config.yaml
normalize_top_k: true
routed_scale: 1.0
lr_router: 0.000942
vocab_size: 8509
max_steps: 7879
Below are experts of layer 8 (counted from 0) of a mixture-of-experts language model. Rows are named router (the router's row for the expert), gate (a neuron's input weights, with its number), up (a neuron's input weights, with its number) and show model dimensions 0-55. Each number is 500 + 40 x the weight over its row's rms, rounded and kept within 0 to 999. Numbers have three digits each.
After each expert's rows: a language model's description of what the expert responds to. This comes from a sample of Wikipedia text that the model never trained on.

# expert 26
router:476501512561469514555497523469515524475472437463476482534483526488505450470458509496581470482577490568567462538449500536475507459545438429438525430457481483485586566506
gate0:523494489538472479487408402475479510549566500514464517583529570402481468528461518529515479547542531448534524518495517505538493497511428459399470473557575510504545480471
up0:419476499464524387508515486508433465540516497522535464514463469546478517514507459511556534477447502487559523473547464481455497530439502482511541538496421477487518451450
gate1:464482497545511539581495574486486487508487465523522525402453485431548513553444512479509557574419440487486469575530580524455468539456459576509530509484461496502502438571
up1:473528429492522454450491472470478485583427497556472473388471513536481503465601497527487527494456523507476499540455503476448470546423563520470494501532443504516501542513
gate2:404532468518523531468532544511441493482493521403517487457478480464574552496516530506508487461499454463499448500519599492578549473531526445495446498443437474459489504494
up2:449451445489478514550472480545494517554480494534527519529493493449535518454565444497493483545463405532450497482493473522493456560511516516520583464457441599525548455547
It responds to: Pieces of names in article titles and infobox headers, especially species binomials and genus names after "=" or "Binomial name:", also "is a species of".

# expert 34
router:514489502531506527524465475488517495496447426447509472514525522471498485500527533446550468506503482540569490517493474566427507452517465492495533449442386516544549516464
gate0:545499495482563497498524481413547466438524466551465459477488492480540498505551447565485419490499463485476498505494470577463423536516535495507520472508480510513489459457
up0:558543529487524509481474515494553553442548479505472510461543499488527498496489535544449472521549471419475542471463537584449440456572505549441521504441462493495475488478
gate1:490496477557493500462440442492469501365531466536493534485471511474413450537494525515424557534466564540533523436536487487462512452499499477521541455453546510580547485473
up1:473467490469516475482498425558453491493458493504527484444480585488485497458550470509427538558494558460480461437509471473500541442472535495505537500563541453497477583485
gate2:489497506535504492505501489449439447447538500540478460415466495545466484516484542504574521556518525528474475485459444486474503535461544513486555440585470525586482455512
up2:517500463487461473498420496535492441486553457562549483479482515464575423530493499428427519504520560563515474465453545548520513542379553493473573507499493471518533506489
It responds to: Line breaks ending rows of tables, scores, lists and math, plus list dashes, row bars and opening quotes.

# expert 54
router:507497572486471499549452527487501489490462477425474456542527536478512418433522421405490432547519492520540494495488486561466537463511490450459495447453512487516555515424
gate0:488452466520391579532493537524523453524472448515540482487502460520577517510505469464473434503483497584514562506555530476447507573463507604506456495529490519543436489552
up0:462465469486448484459511490503453477441592426524510504417487493429506444511518462491479445560503547459482511574422522542448563489500450514471547559506554482443475511472
gate1:517467552494550516515522522552467538554569513557575610491458489434478484467476497507520546498561449545528499468450496465450515445505472547477563504501493543436545519440
up1:514450519550457447493462496483457493499454510543440518481592503481545494481516572502528565571559542449531477567457522551519453489521522426566511512531521526456492454439
gate2:507496489420547478522495460460498456512465471483507491465531493423421518419469518474456529519472566465478487506506489535480562523486519538483468473531571488517534564404
up2:525431455513512485586457561485576498539444475468473454504488525515548536516530538507445522488471505544506495515526476458546476485539481509481547499487479476459519513399
It responds to: The and the after prepositions or verbs, often starting a sentence or section, e.g. The impactor, of the, released the.

# expert 20
router:465482516538427528515475482510527519528441462440486518542539467399515516479486520490546444507526493507517470503455464540442565508498463485487524480501455475521557515458
gate0:451508438487491634483533511458509495500472453454577477460479508448575511500459443545532466591518465499428528514488507493519500586500521596494497469528464546547480471540
up0:434560487524504471456522575462450493476499540407504539532490542551537502512417417533577532471470561572496546470437494535459585450538536472461562531429504497513541453490
gate1:447487488479523561521523483516442473528509633476492545501479495467541519590487448504488527540438572551476462527510474498468485507422466462529540528498514516507485443459
up1:521502456541518481484506486537530510539482544485516497557523496487458467561481456524514525505419518486459502555501577450519409478481487472488533477490549547488542441487
gate2:488548447489463537489434526497473538526583571527438558495469428452439471451468509471460490587506555540446430493614474510508519533531471440474504582549417473526536456435
up2:528494500472526471512544549505459451538476428511518436522498609511510438502527529502503504590553423440456431469499413471490540560585496478540518514455494582449478492497
It responds to: Single capital letters beginning proper names, often after "in", "by", "of", a comma or list start: Bugs, Kavanaugh, Darien, SUNY.

# expert 5
router:509485477566528490539466504484529579506514413420503436562501535444465444501506485468552498506508476505497497554482456543515520492517478459502556489536465497531531547502
gate0:501513416604499491462543475487487520458525441500485514509475486471487519578496464491517443511513513595527477521521489501529518437522480513488438474434484524572468539502
up0:495475516485479476501531465455543446453527512476485551490503483528505488510520494547468552539526418528564531494498514535458486438414484549483512465479533495539460520487
gate1:455517538508492419464468502485497492424502487502421460485534543519523496531544499473578524508503490499422522535459504481532564510478461454517448470490573492414506538542
up1:551406484565512560445513436501495466473499524550441470472522504440489423563429498522446528514484562482512552499514503466532496528470541444568508506478493515528511510544
gate2:518499469485539451529512553492510497443499463551499506491458519478482541550461469516574509469484473540465510533517505493442493462454502498447434485500553520510500475479
up2:489530527551482528498460433505520533520496509462534466541545460489546534484479549459493548485527514450481526565473517516521527531473560498589501439438558463538487541469
It responds to: Sentence-initial subject pronouns and the last piece of a title name in Wikipedia openings, e.g. He, she, Fred Sab-lan is.

# expert 38
router:470545552489488489539512486507493556488461450510478485476532524540551456467580486490531494578488460535539498503458454572456515415595521502478564447417512537536563570476
gate0:462448494489466473503530557509457572500486512497547487523479477508517527495489490546466474528476479503527526447467510491477497457509465567488515486556415527554523431530
up0:444473541521565552440544534531431507473414478468513476499456473499492527454484494445471483533496509526603550493490516520480527487529484553504593459514440548487518523490
gate1:501518581451472459495526458476456469519505453478483558514422442539544503466514454450464474512453502510455558436557523472531441477525504541530480505431512519490499498504
up1:581502466533506489555478472434533508505490484448511548536513496519492546468525562478483486559459451472496517539543485481463476471465528494521565489502532559502490567534
gate2:528481548462445470456513457492547592467492500498451507513456475565464496485528500487478531522576551537431439483511481545500483571508525586541505513460460474502483498524
up2:516460527489591502466482458408469528518480502488493505573538493460466438565470482509423538524473485523485480514453544386506443502517576441469477462542594506454504520485
It responds to: Number words and quantifiers before counted nouns, mostly in sports careers: three more goals, several, a few, his first, touchdown.

# expert 25
router:461508498548469496517503538502544581453484464505482471510532529469518486444561521465490486618543433547556486539513472540501498452579482491518508466471467493537513554436
gate0:438516530489403494561496460514588575461579466474494539532474541483523494529532475499491560530457430528431535466438497463529514490404512566532457523441471550470512546514
up0:534487555508468498501463420509540512427482552511481576551529455533486484405470519483470461530475481486481394576492445457593483477472499517524454475514480521572579456534
gate1:530532478445473558504507532537532570504462492539508533546522540491530527464501544459497527544486483553505473467477483432616467478496457470535463573479483459499456492458
up1:446531440543478487553474518463595498571531485484471479447444466479480539479445488503506480499532545424590515520457491493505504485574470459508487490422494458532532449581
gate2:435503490479479511567530477464577454550523534509580536492565510507515438463528461557499447428470522578472563388521482461549482523458530497470515509504459544498501492549
up2:542549521478461545437509513398514598494452476614434486485450439542501502531455473531478521563495546552535493477552522517530471458539507513493499443472506481513399530495
It responds to: Units of time or quantity after numbers, and narrative verbs of life events, such as years, decade, died, was born, moved.

# expert 53
router:491526500523475503511496457477482524487510479468550484567512541480505478441525569517483392611550509482528425531500483541522556470525448505463499470479518477541614563438
gate0:420543455511551465516515520477415541490515554552542507514407553436488422512545494529437530506499471551460533475475473594499499495490466490483542541461507515575504506493
up0:445523509458480431476481510547489554483400514548439510546541498549516524559511522468476532555511505551585464546474553461512427473519473504468537553501504498400537509531
gate1:501451458486493494501484455479562533562552560477457495512443534532391505460469536530453481493514522476521470561513541544487501549495454516494424544461462570519467480456
up1:561507501592550466583507488494508525497424496469522502587512451499480503526488486529491422498400488464509577489529537473507544520511457577498508481520486556455480475558
gate2:514442505473448436546496495464442452510523586488542477542443412434502492544530503498448511563503526522525524509502487562521520499463510480444422496480481467499500498486
up2:519500484498418485501542515497467475488487533473479542498515531519513495487534548507544554451553557422456488504490572513498552477460607409511516498559517476499546566418
It responds to: Joining words between listed names or clauses, mostly and, also or, but, with and &, e.g. Saint Vincent and the.

# expert 44
router:467497536524521515500454518472512541438450484475465443496523551466510453475512523488569454567554479543557473448485522505433512473510522497490569477497472578538554551427
gate0:480485578476524452480524503535533509588479537523484454468543561475535545503544452609495504545536525496526539554539478488512419512443545461474423533523475438498498497525
up0:450580460534424487538560525453537473526473526533531498497539504485450456450434465572460464484464508452584499441463439403468477505492580415533488511478484469425500557573
gate1:488500484511460525491527541480536514511506558515484468503471458507607503522536487501536473503536528478543538458539541458460438464496586515511512597479537569528495470460
up1:490546395507573417508506534511392553553515430494520469509481531494408525521470534397543524467615495543471519517507529494483473495539432509512483490513461501491537492455
gate2:483489483492507547481514526457571535490523455486466423494491466567443402512524522557524569500529469482555504473477532472556496584409509473444529571544492487556524484467
up2:474500534549514518450472461473501476504468482555465558511577515523454509522487436476502481537483441439440516492511566498493465480436485490454501516480492505473444588547
It responds to: Stems of common verbs and their nouns, before -ing, -ed or -ation suffixes: support, represent, process, affecting, application, passed.

# expert 60
router:526475537480495455555498513454539527474482471453528430544543511442487436488499486469524511535539496513544501555470492557501490406622512476474514486520476525549520553455
gate0:607482538466527497510471508507555556423465498487525463488513509509520464428483448529572519498538514510520463468533450493537547475512554431523537511560470553511495538406
up0:500458531510546570441521517437500463492516553480497560483497471430458465506502515521556537444468491500434457457536572564548530496515540484514465464508485532492542509539
gate1:486476482496471475516559448523476477408494530503534407488506422478382460435509438508449517516492457482490552519503554491496542539510543499453480537544497505439541522559
up1:604465495568575414460426501502464521475568504416533437448546486496475522512551502521533543515566455519494448459511423482498493413552515415461526548515542510503477504516
gate2:530554481500501496542547419507511503525499581489482481535475514471421469459576469502535520479475507502453536531498561529535448472454496510550449476530496476495454515488
up2:443466463490533513476535492475489470500509385592492522469544486494451477479516489546542466605483569537501502459530486531437473535465508591538452454496504496470467525497
It responds to: Last pieces of surnames, suffixes and species epithets before a pipe, comma or line break, e.g. -ović, Jr., Khan, -us.

# expert 39
router:509479522545484464488476522479498611488423448442467451497518541501451482505508468498546436583492502505525471528441519538457511425552435474476540437494471545575512511436
gate0:450474469519498516549551474556538547498534492535492595450414508425498499427388462539532558545505495595494474474498519489445450486566474492466486454480450486449476528474
up0:477521414522534404535566417533592523533435473475543513515464531493517468474513484526521515502513547550463500495483538511531568567460519582523557529451576398476487507485
gate1:484504550561551448524481486507506504642531485479503500525444481525456530494473475491512506521574541490484478407419539508533541495526496510434442477501557492520542411419
up1:537482497561512515548539569463514455388547512484466495520456497552540515428528495545533415509470465490516528525548491544473520571466503479492495494513482481483573440514
gate2:490535525476536508494493483586505534512494552515485461472592521549521432465516481477563440493480498500425536396491369502488492466472536440499574477460485472524506504485
up2:510468515527425463517507468532548517515427484466514433493508503500447491522457514570505575542465525498459555520543466539512556554525499544567502505475492514493512489484
It responds to: Final digits of years after a leading 1 or 2, such as 2-011, 1-997, 17-20, plus the word start comp in compromise, complicated.

# expert 58
router:479544536520496510493514505440518497455504458459465473520537564498538434471511501510526513514542476534578481492474498525463574444538512477473587488459478485458541546454
gate0:589565501504449499507504460579543482444536478513554387556453497532563537487525524525489483493516537475475515421589471451557458551502436545552497532485472465510560461421
up0:465488441490574502477473511522536493504477518503444505456487428506544456472500527448485551525541529464478524555480575572491448513529513490530607519548472570554484446534
gate1:525530510480472489512505584552523455459493441520497517470528504503449477514453623461524520484584448530583460463410456603509467528483436507480494530552445460513480520527
up1:390491497488511564535441453505540526513488548475490511470494505497522494408473448516451466502510467514481545534554523508461458520477527494556444495492498569491529552442
gate2:447508489539547496450491567512485500429506501454506504400466534511510516515485512496449487500573482549539595507465512414420408531580542573414543486532551543584459560536
up2:499483480492509529497488520523470516527492479488574457475522543488410488473468544500540572453600499430495493533418524499448525561514483451505480583562494550515523474504
It responds to: Common nouns for needs, services and social topics, and their suffixes, often after of/for: education, security, food, shel(ter), rep(air).

# expert 12
router:542512515509481529545504519519494497484437444466474419542541463500467500449559568471640490527502457537534473505481503527447501414503532516504539484480442541512547515497
gate0:530530540490469522489584560483553523488476522519573472552512536531483506487454478484451557506465417510498496473589501442478570590522621469489462474489545531479537533471
up0:408482527479532489447528564460474573485497473413569436442538523501506517529514589538494493497501538524459583463535551452460517538517512543589557494623459522532435391418
gate1:552427545539483473471557449487471439501500505450463542507418393566390561394547481503529508502510500482550493507496448483489528491504494445505551494469445500493473511456
up1:448555527511501433610532499549458479460520547519564509497532530541464538483457493486417506562500488497452518507513578502415542446459490466540473490478536481534472518450
gate2:461514571565486582469524510507512500482438476466488511506421486598455473492547498534536435518437456525542509501529467508496543484424495481517458516480550538552505562459
up2:432531506447484505508470501547524525525375456470534501559527495471489523518522553525537526460476422510501492499501462505501505495486523498538494523497549440527500470513
It responds to: Spaces, pipes, dashes and colons just before numbers in tables and scores, e.g. District 12, No. 20, 0–1.

# expert 40
router:521484516514498531499500500480517522516468446526488471562563604441469548452569493434516391514503428474560482532490491492534576485549482410507491442436502485497562555410
gate0:514493481488465496485459466450548549497551520485463499510575501450498493509565447503423513535511489451525539520512485410475465548523592384525501522467473478591521428523
up0:461436519465521465469567504536546459469486471475488411443484480491433512492421460493577540482541454483502537496529457476494497524490518595390519510490472520541504504551
gate1:544594490523547488513525498484440521473484520518478500528582460531448482439555468435516482456501507480493487545523478440550435524431464514518493475451516467485559474359
up1:446528518584461451488429480464549484527427556566553500478402491500490517405530498441438432507519567424518481460488534509542539476477531479478462484603457469480478536542
gate2:451509458512474505514509533517457542524511567443470523607565587456509462506497461445499496512508444518547472498485440532553496515526504508498489497465542549511513568516
up2:472556522466454511505527546494473432524542582523456576462539501522536490514489564544546479459538498486476495500568489492482452547521511543515463509538480497472501527522
It responds to: Punctuation closing a name, date or entry in lists and tables: semicolons, dashes, closing parentheses, commas, slashes, as in (born 1947).

# expert 28
router:494497515485468472567477469510525516513441455483531506556534514516509435513548568513580464513499495524516419528501429533467545409483485466419561388431484537560504527443
gate0:447503460484517553452545509475530483498521443462567570597560552555434502573548485480533447476484485488516470506542502530586548443501521506554464546512532513559500530466
up0:444489522490403522437503514536490531520539530566525507401495551498445480511544432478498497502517515530527542542436511466571465460494563523490523492503513558495545530445
gate1:461520472566531482498522543519371529488514462491484519451391476472513446469441501518505491494490549528553530526463528559493520520471517511501589491472528491521512487478
up1:495557436560507496528454489542488528559497510526460478521530548487508432503554542500509514472481495528413527583431472471515513540532429460505469504540458497577511523471
gate2:524480473495536484523438471520564463521503551471589597424449486493442442469509548492505554493427535455456575532539483501511501598464453490467540433444537581491513503445
up2:481480510504536507415477501411492489517475503585565530472581529410528478522532490460445539441533582537493528518478511483553503516472454478466499532430548446525498504487
It responds to: Digits, table cells and lead-ins before quantities in statistics, infoboxes and census text, such as Total: 213, with 529, Length:.

# expert 31
router:469521561533517504517511496502594526498437449505497465518548535422463463495474476481508509552521488493549469521455513560444500429551497449486534484485426562524513551443
gate0:495470542511493448481525528437501458447494506512480551544421507474559494437439500529402516546522403455488460506606502444498498503547499485517574464505482514530512550424
up0:532496492448491446447460524489430502445583500498503479506434501542485524495514531555539527461474539480510522509461537441559487522507486514474519417533461430500518471521
gate1:483500441539523515421537508489543557469529504507578484540504554520487500442469535512498508598555534504577516460456467405507472504572567508498468488542464502446496485449
up1:463479484441542502496505431488584485460493527518460500490490466512516533499415506562484508514458529529521470509534481472484383468492489482461515522502485542497453526557
gate2:544544444459563456576476544491516516436499475539458466475571569500447569473433470446498558572497484523495494488558505539472557451515493508470555491458462471521512543560
up2:451532587543505480390480487437482513599533509470479455488581457551536474459469567513537574480526589571494492473423541468590476439507486520479459528585477510488518521437
It responds to: Closing words of headings, infobox labels and table headers, such as standings, Apps | Goals, "- Species", "Date of death".

# expert 41
router:488523528501504503522493521536480512491428399519534455508525547466485467451487460524530395537519519493535478532472491489466551445493462413452525471511485487476482538497
gate0:460462428510531508491440508436501487475473479505521474470493501489491558459520462497533568469508474475495638576513528544422496517499503495494534449522529563516428482527
up0:513459629459502504500482454537540451485497528468513544524444460506505544497499528468510508514513479442473490483486422449532466510485514423491476491480547502507535577462
gate1:476493473487488547392523475546498525555507488495528472512507469505496519478506463500502522456491552496542475410559515443575515529468564501421449595461479375498492516509
up1:507404495512492499493477556487486533414503554517496563497494506499531511488455438537458471481431553530496493410527488523485575479508538497465509522435463519576489464451
gate2:503508532527596455473538508534466580477494424503517512491526498523427462486534498478505424489441439476546523526545528462445488503495499516514499507576517472440494542470
up2:471474507455575466470486539504501526527495576523516550525481443569525504489522558531457491504552539433429434521522508565545521454495490536523504477563461556447477577496
It responds to: Opening parentheses and their first letters in chart and data tables, e.g. (U in Belgium (Ultratop), German Albums (Off, °N.

# expert 63
router:502551529515445500578486481476520531470449459502465454546520500494477462496518504469524421551501465535549503480469512522477492467525480446476561430442496594510544517492
gate0:493563546445517443474453497472519511405525510537446448528520460460460489498484488485470518497550494508516594521521552520547469517489397543499538455419473553471509521515
up0:472464519523564450452508527483525575497537551487489484450527567522506510507463458498476486485505477478486569503447450567495471538440513512437458468528439561530578503467
gate1:562521445474529555468547465506504445476424491560556447518546519492487482512504495541451532505489516497565504591521560424550476477480471586471461450462555513482582521559
up1:509498453491490470502592488467441566475547465513498489491492509472596508425543550489472521452491503496488453476528481502517503483555517572483482575589537493459547480532
gate2:563552572475558495461530492448505502554591477484452359439465493427544505520508535503510508566498534510456556456523487451502502595487491511506464505475478510542512463518
up2:537533430515464517534487500509482482478531513447483494508510537477466528547457465544551539411485447460583506439509520495396492540396571475483496501498486495508505537455
It responds to: Phrases like in the, during the, and the tokens right after a year that name an event, such as 1997 presidential election, 1921 VFL season.

# expert 10
router:552494487512450490541433477445470518469494498458445439517520516490506450510498536487568541506547476464539495538473522527523530452601505456425521451479477566524622535459
gate0:574540536514546436564454506503471550465480608512538491454501516471573461504540506534512532435508479553466512538528499476520445546394484499536523524502516487489473481448
up0:509465409478507516516485488503492508476564460498507501527423475463497478501535485508492531582505577505485553468462485553530494462526545488542518571509478496464500480462
gate1:550521521509421469492503469482465460497534504474429516508495476545522522490568550515536574562534481406423498531515481565535578538520506488487454489530463437466483564476
up1:446474456517400531457516465468481474511485520523507407478490416492530484480564543488455540607584493511480506477483504443526507482492505553453504513531565512451544504510
gate2:523590457443497460511472458553486474445571504524471482506524482427455476561537469416470536522461511504513521521481557518557529506520505452507590556438474478568510557553
up2:547527486494601535546470522425481516519471531451441509448493556554498480525511519508516500515467583528477462557496521485513427499482465560557536489493509530495471566545
It responds to: Final pieces of proper names of places, roads and features, often before River, Street or County, like Mississipp(i), (ville), Creek.

# expert 21
router:475534550472450508546507499488536537459431498454464440518543566479479477493502521461575477527499413458546483580456505575421460478503466433449526490488493545439526552455
gate0:526478479511570583583491507513440490486450488545470546431478440523530438443542502481414482478445469480529505503530523501408513477527487485544508490515516471491481555473
up0:451552539577537503453512471524493463438492536565542462403498500548473452504553489478478442405450549422460511465442567496468486565488505449470485586474492506499535588537
gate1:450508528512535562538479466471481531563487570456516449527520550515572469474498588401473529494525499450486515495491524481419463484504489485500499501534496494507475405541
up1:498441558507519475559490492483542455548518501550484515442497637491496467532456505539445522507522544502551485498474506498497433491492489519450473437552524452468484456480
gate2:467506487457457485506507524519457496484475557484526479486520469525487514500553504511533494443555429445554525552457538525518433543540465545417547571454511541457520527476
up2:490512526462436466463464522459468535546519532446643491547562521459496547608530523523559474562538458442464508559499478510440547542532518490484490470526471597524550503511
It responds to: Word pieces inside longer common or technical words, mostly the second or third syllable, such as col-le-ague, Septu-ag-int, al-ge-braic, ob-ituaries.

# expert 16
router:517459551535494498548490464491506528521435459419485504493536460417476509481481526493531444520544507511543474524487491508410485497518467466510588488527466483505568504476
gate0:539458487516497553545432483531530438497501453498449466498523445448436545523427451534513524495426548499537522520507560450519532482563538491500532496558477538485512467570
up0:409473588501513568518467523616483479527444505514535501508528555429529525455505455504515473533565465469506501483472449458457482510500410458578490540504486548507377522470
gate1:426481564511498446485519571471525473456461526467560583450529463517555547540532545459449464528460556450463533540563485481426469504467500482493503441556561506460488482534
up1:514460557523464471526498430460467445529530465516480473456423458551437576555535556539555519522461433441492508481433530483456586524494527464532461477631515492466457474485
gate2:510554464505464522564497434487417530524506545450499517452562479488516460468481497488550565538557530468485487520543510565539477539481491525563519512539447484519484458482
up2:481477443498454495449510491525604488508489531506526516433503465444495517517508497534447437448535482459488524482501504536507495430462499511452472484501499547515491562499
It responds to: Capital letters starting a name or code right after a table bar, line start, parenthesis or comma, like | A(RG), | G(BR), (D)efrancia.

# expert 8
router:500503513514473519543508512457475526487432428496494439532526524471471495488538510457534415518518447529530455492498547504506473425497443473476495479490437594496565520411
gate0:522513545488466528521517577565498483556440482501521482492497504535565510484521464545438472463490429451511486565541485469503544529491459518507550466550502547492534501495
up0:559441517455547485498530533560490523511466531582491524557424476474537459512444526464564471512500462522557516518558458471446453500439399551469482497540497515493484504512
gate1:490532486475477502496581465488486474504489519575484440482491482541463559467541486492556462501479543522502438514490548555483470395461464488563568520566498553466497573497
up1:461498514528496515567478463518477504485450466556537586538502535459529486552462545466469505549526509499577550433501467477526497508511507459590477472497478548517460586482
gate2:468466497535530505487585408533433553480455426518527528481528523493517523502471480566512506400465412458458521423520502564468513528516423481548430454441543510587509468501
up2:553421508539498537502536577447454532510539509516471495546468449494486467489490455519420534476467479495548489537508418441507452488530492477467498446495464409478460534480
It responds to: Punctuation and separators inside tables and numeric data, such as column bars, en dashes between years, degree signs, and "(aged" before ages.

# expert 45
router:489502484529483468549497509470502568487467479491433483512512567459565502490515514464489458571523449511536428587472473494523547461505461484489520480441467508552511512448
gate0:544471479525506471455602481505475502484532469477489472373492532505525523450508472543458439537467481551512475534444528565451551507478477550480553480519505509469461499509
up0:463493501488446515595476503597441515434530473501441457552469587444470489455506516561548544439469495401461453535513547465507553516432503433595534454541497558477475517456
gate1:495470433547504481552482468471530500515513494529429507489433475571490482495538532475440477399478543551538457505566405471447492472474526496520422523446560555554556473516
up1:504534530574499555605497543502548428458578519461515522450586485536451420486471473478512504453481492415475481520496519453455483465473397492495520493515533558474501455494
gate2:503449436579517576497524578461558483502464474523499483554472510524517494561529481603432543472529523506493529463512480513496510515446481498408478540456439456503523464480
up2:503570473534428549518525549554489444492522506498542504477535498491487518468486537530585457442559619477474455601527504537492523532549499474500452443534530410479544524550
It responds to: Commas, conjunctions and linking verbs that join clauses in running prose, such as , which, , but, although, provided, was, is.

# expert 51
router:537467536496510532533501481495493495502420412478521431526536482481508491468533518462618442521486471540543442527440461503482487400516511458499554438483451551495527511467
gate0:476584548495465569513472547579513535465506476491518506470472489539476581513555519460559475530520515527482525545451570491507436505465530478464546474462437503558458431516
up0:464487520496435555406539537461486474484435383495513438459540553560497535537562477505555482486438515497496544511554495501541481456465510548521553520439477542504566492501
gate1:470523559382479532462497495460436565522500451480490475507521494476555588485510479489553447478521533429424441568499423457524479502530485491468555415502622536525519486487
up1:495496468499505487515508556520509499546553415428423524488464437488476541495472418500549520500553523428484512505562480564534521444494519565457560526486565485549477577492
gate2:559535473443439521480472425568484518488511517525532501507510529582469511526466513533492490538514532559575491480453506458468485466470534519482509422507536472492532493485
up2:535533480463462552437622545482495500477546517528456577423528462440536522458477494524571491462502450467520464515591546466488517516511545520439538480488512558476473502535
It responds to: Colons, pipes, spaces and dashes that come right before numbers in tables and infoboxes, such as race times 3:51, NRHP reference No.:, dates.

# expert 32
router:516566491502449532537457520431485490514474459453471495526515508521522482471476540480560518485563473560513497528467528512486520452599500417409514448531502509603559555484
gate0:416539514515480484503537483504452509509494473540512512465521585478492461491530591494462495472491492497436494433452507486398506538408489531548527521475479475517437505474
up0:484578557524525484555490491433457542567529430512483535508482530435626475420452538557497467550473530543491383491475463476509490469499523465497554505455513491454490503506
gate1:434463507571473549559507499462485529491447566454448468501453557544524457507443432514483514533449501511473462487518541458493455529420538491582472469555482528515503418531
up1:395513479451524480428534450463470534516488408488474508461470516507563476556442527373536547472469504502538506501514500474568518495514550513533516483494471510487483527498
gate2:444527453507443538496547493490455464506503502523506466487420465531454518539522561539517469555488488503511470543478510496552495517409507604487543507559492584512468444546
up2:571421489473448532472474491535481457473504352594434490482512490551452549511532509508563502504461573472517461452545533505421485479484460473551435522565486462493477566431
It responds to: Inner word pieces of proper names for clubs, companies, places, and organizations: Callaway, Shinjuku, La Leche, Derry, Minerul.

# expert 23
router:447548521516456517601410472495559560478459472489455512528558551465557460502470491487533483562583420505537445535451555519439532417561456475450499488487494508520543494487
gate0:482514508492608532519515493500516475529526446494495517541463499497497520575471552527426570525560454574562529528416457480404476482571486458514471537535508543485493483499
up0:459520543491582446471541475559554555433452519522431545498534514459504524536490489484501395475544402534540446445484517493486541494460500485476385487467471463503506467489
gate1:445538520470541513477572491540402496524442518517549522498488553518526485462440490523490504480521427506512461526526565497438515538528569447485466469442541456534513499438
up1:520467524420465477500521449490497421533534582489479481498514486560586523526491471494464512520573522486483547474477511516452511493502575395519510495526529455534530459560
gate2:512497542517487490564504502514504509476542485466541527485426455462424479518499530525474479498414502469544431524586521460487536528508523458526531517527549392526427486483
up2:484449452514526546461465461516467429492498532523491454501533491442473470588471467502504422434474569456543516493406521470455521532493574518561470463500507601500515479459
It responds to: Head nouns for people, places, groups and works after the or of the, e.g. group, club, village, album, daughter.

# expert 59
router:483483497509480505530490525516447513488431455482522482537558487457550440497567512513594449458480492551545457500443471563457503447475498415467512454493444587530540496448
gate0:443499492535545536450507432492507447511504537503484477534508489501554477489538502451571453456470509558516455501501476552502494472453527495544538498462507484571496462458
up0:461458484504490524442492496423466529511508488406551447474410510551472494546464506517436494544475402519515561497467458534412504504485536516443516446513504520537512443495
gate1:561466470536484492544453437494434475453517496524556501550500457463502502469507434571502516486466427616487440411491501539504568456519575565454453593499471588498533513454
up1:483568497512518497509580557535519482495486513457569467454546444482500516503591482470459426393442490500502447526524473514511493465546535537558455601498490462498496536510
gate2:458501463519456551458507446582467500488463575473475433511631444553495534479481495471459493479466487459513537415495518538507461479512506479461502499494445519493471456496
up2:508531523520508559492565558440488473426536545526504466462518454534496474540457552528491572535470508406473544513505564480589467485513487472449539488612505516462471577460
It responds to: Tokens ending in a trailing space in tables, lists and dates, often before digits, e.g. In, of the, to, |.

# expert 4
router:484515508511503488509473454452555559488420445439475460510524550491501454454476573512530489440550485462518437555489476564482546479492498438480549493485466529485487527438
gate0:457492513475505481569519386615584417536559462459403476421428489455506472488498516528522511500581515447482483496556511561541534539509543545488445538511516512383503513481
up0:481454410498473528491497524548463456553521507471486466503492533538573490553572482525455475451507477479481449405547477559486462500587457529542561441473527538504481511545
gate1:534566478490550461508513466370575564432459495473549534461539503553495467445496513555470547495521426446525559541564493503489526526453509511444523519584486513528480547500
up1:435440499513544500552420505503478509550564538494463559489511498523360477477516529487552594537537497512483485463554504436486486511455526496539415496542438503526527551530
gate2:487523568478533450463469536437534498518461524533471469551526501587517471488553496541487503454491446456456500512416427505461490473474567498516508480505562478512461566483
up2:530537472424449540523525499468564507481468477534395498503470510503518480506510512557491525528489530459471516458531541574500466507525470523505499521527509533486438545449
It responds to: First pieces of longer words, often Latin prefixes or short stems, such as inter(ior), sub, anti, pro, ac(ou)stic, ent(ertainment).

# expert 24
router:503508585517466497556488517469476492509465479425496460588528547510544470441537427400524419506511463553566509515510458537453556491509471459471496467437489522531569522427
gate0:482437466558498522509467423543535580432513496514583458540495490526484472409514505495509541427466523491524488593544548486393502551521561553490530461470522502543516534523
up0:506481503558509481491514529444569494465564511520482473503517593535561486462548458497584511515474542535476517480422561538535494534428523465428542467484531531528418440506
gate1:509456467459466554465503481488473516517523560480466501486490467503501513531428520496455525513591539554456504532531576473455511496492441516479498502467465465561468446432
up1:485571511489505556576531552458455463514559548527547485533498453510504479521429467495503509503456444548467550509483486550519551503465568504521488536491440493541500563510
gate2:581559449477447486453558452539453447465520546482553521490498507506462488537463554427488511503475506432537429478508484513546537508446495456417495462560489558561440480463
up2:449526539515508565581415482523473495543556502571553488556489480529491476499529470543558495508483475512426510474502479545478449545499478520524494503548424491517458552496
It responds to: The, a and his, often merged with a preceding verb ending or preposition in running prose, e.g. to the, discusses the, was a.

# expert 57
router:468578555491437513534502450504514473498465434525520476538533482455460475502510508472518434545487512541518449520419450553432551481509466440463549435454444530491545560444
gate0:580518458500508522391493440512580437543495440577515493529464528525552501541474546497463452546498511447468540484505496530492508444517500501523487454502436444488473476474
up0:520508432529462509487449546498503498549513454434491497531475492476454542544520535477536478521460448537490465454519529541536427490461464467471444525468491595534534504533
gate1:494505545502476454430524488519514499413556515438464537589518550538442547492511505516474440455528563517384471499511517525507568469435464476539470428543510540507532467509
up1:522467507475422493486446472536509505461434499474462543494518498515502448484470532534551482510440489506522507551585507465460520543496543467476503539528491474526448499601
gate2:502517522434449517539495550466455457470462514460606515522488504504481510500502490507504566473463562522478506526495474590500463527550600499529494537530487533490478490494
up2:507457471483513488470527476514488421477548580499451462539484464480481473536475488469542512455497464503496512483481468573520524532511571524462513517501503563508497547497
It responds to: Section heading markers and their first letters after tables, such as ===Transfers, ==Captains, plus pieces of table labels and repeated entries in sports or election pages.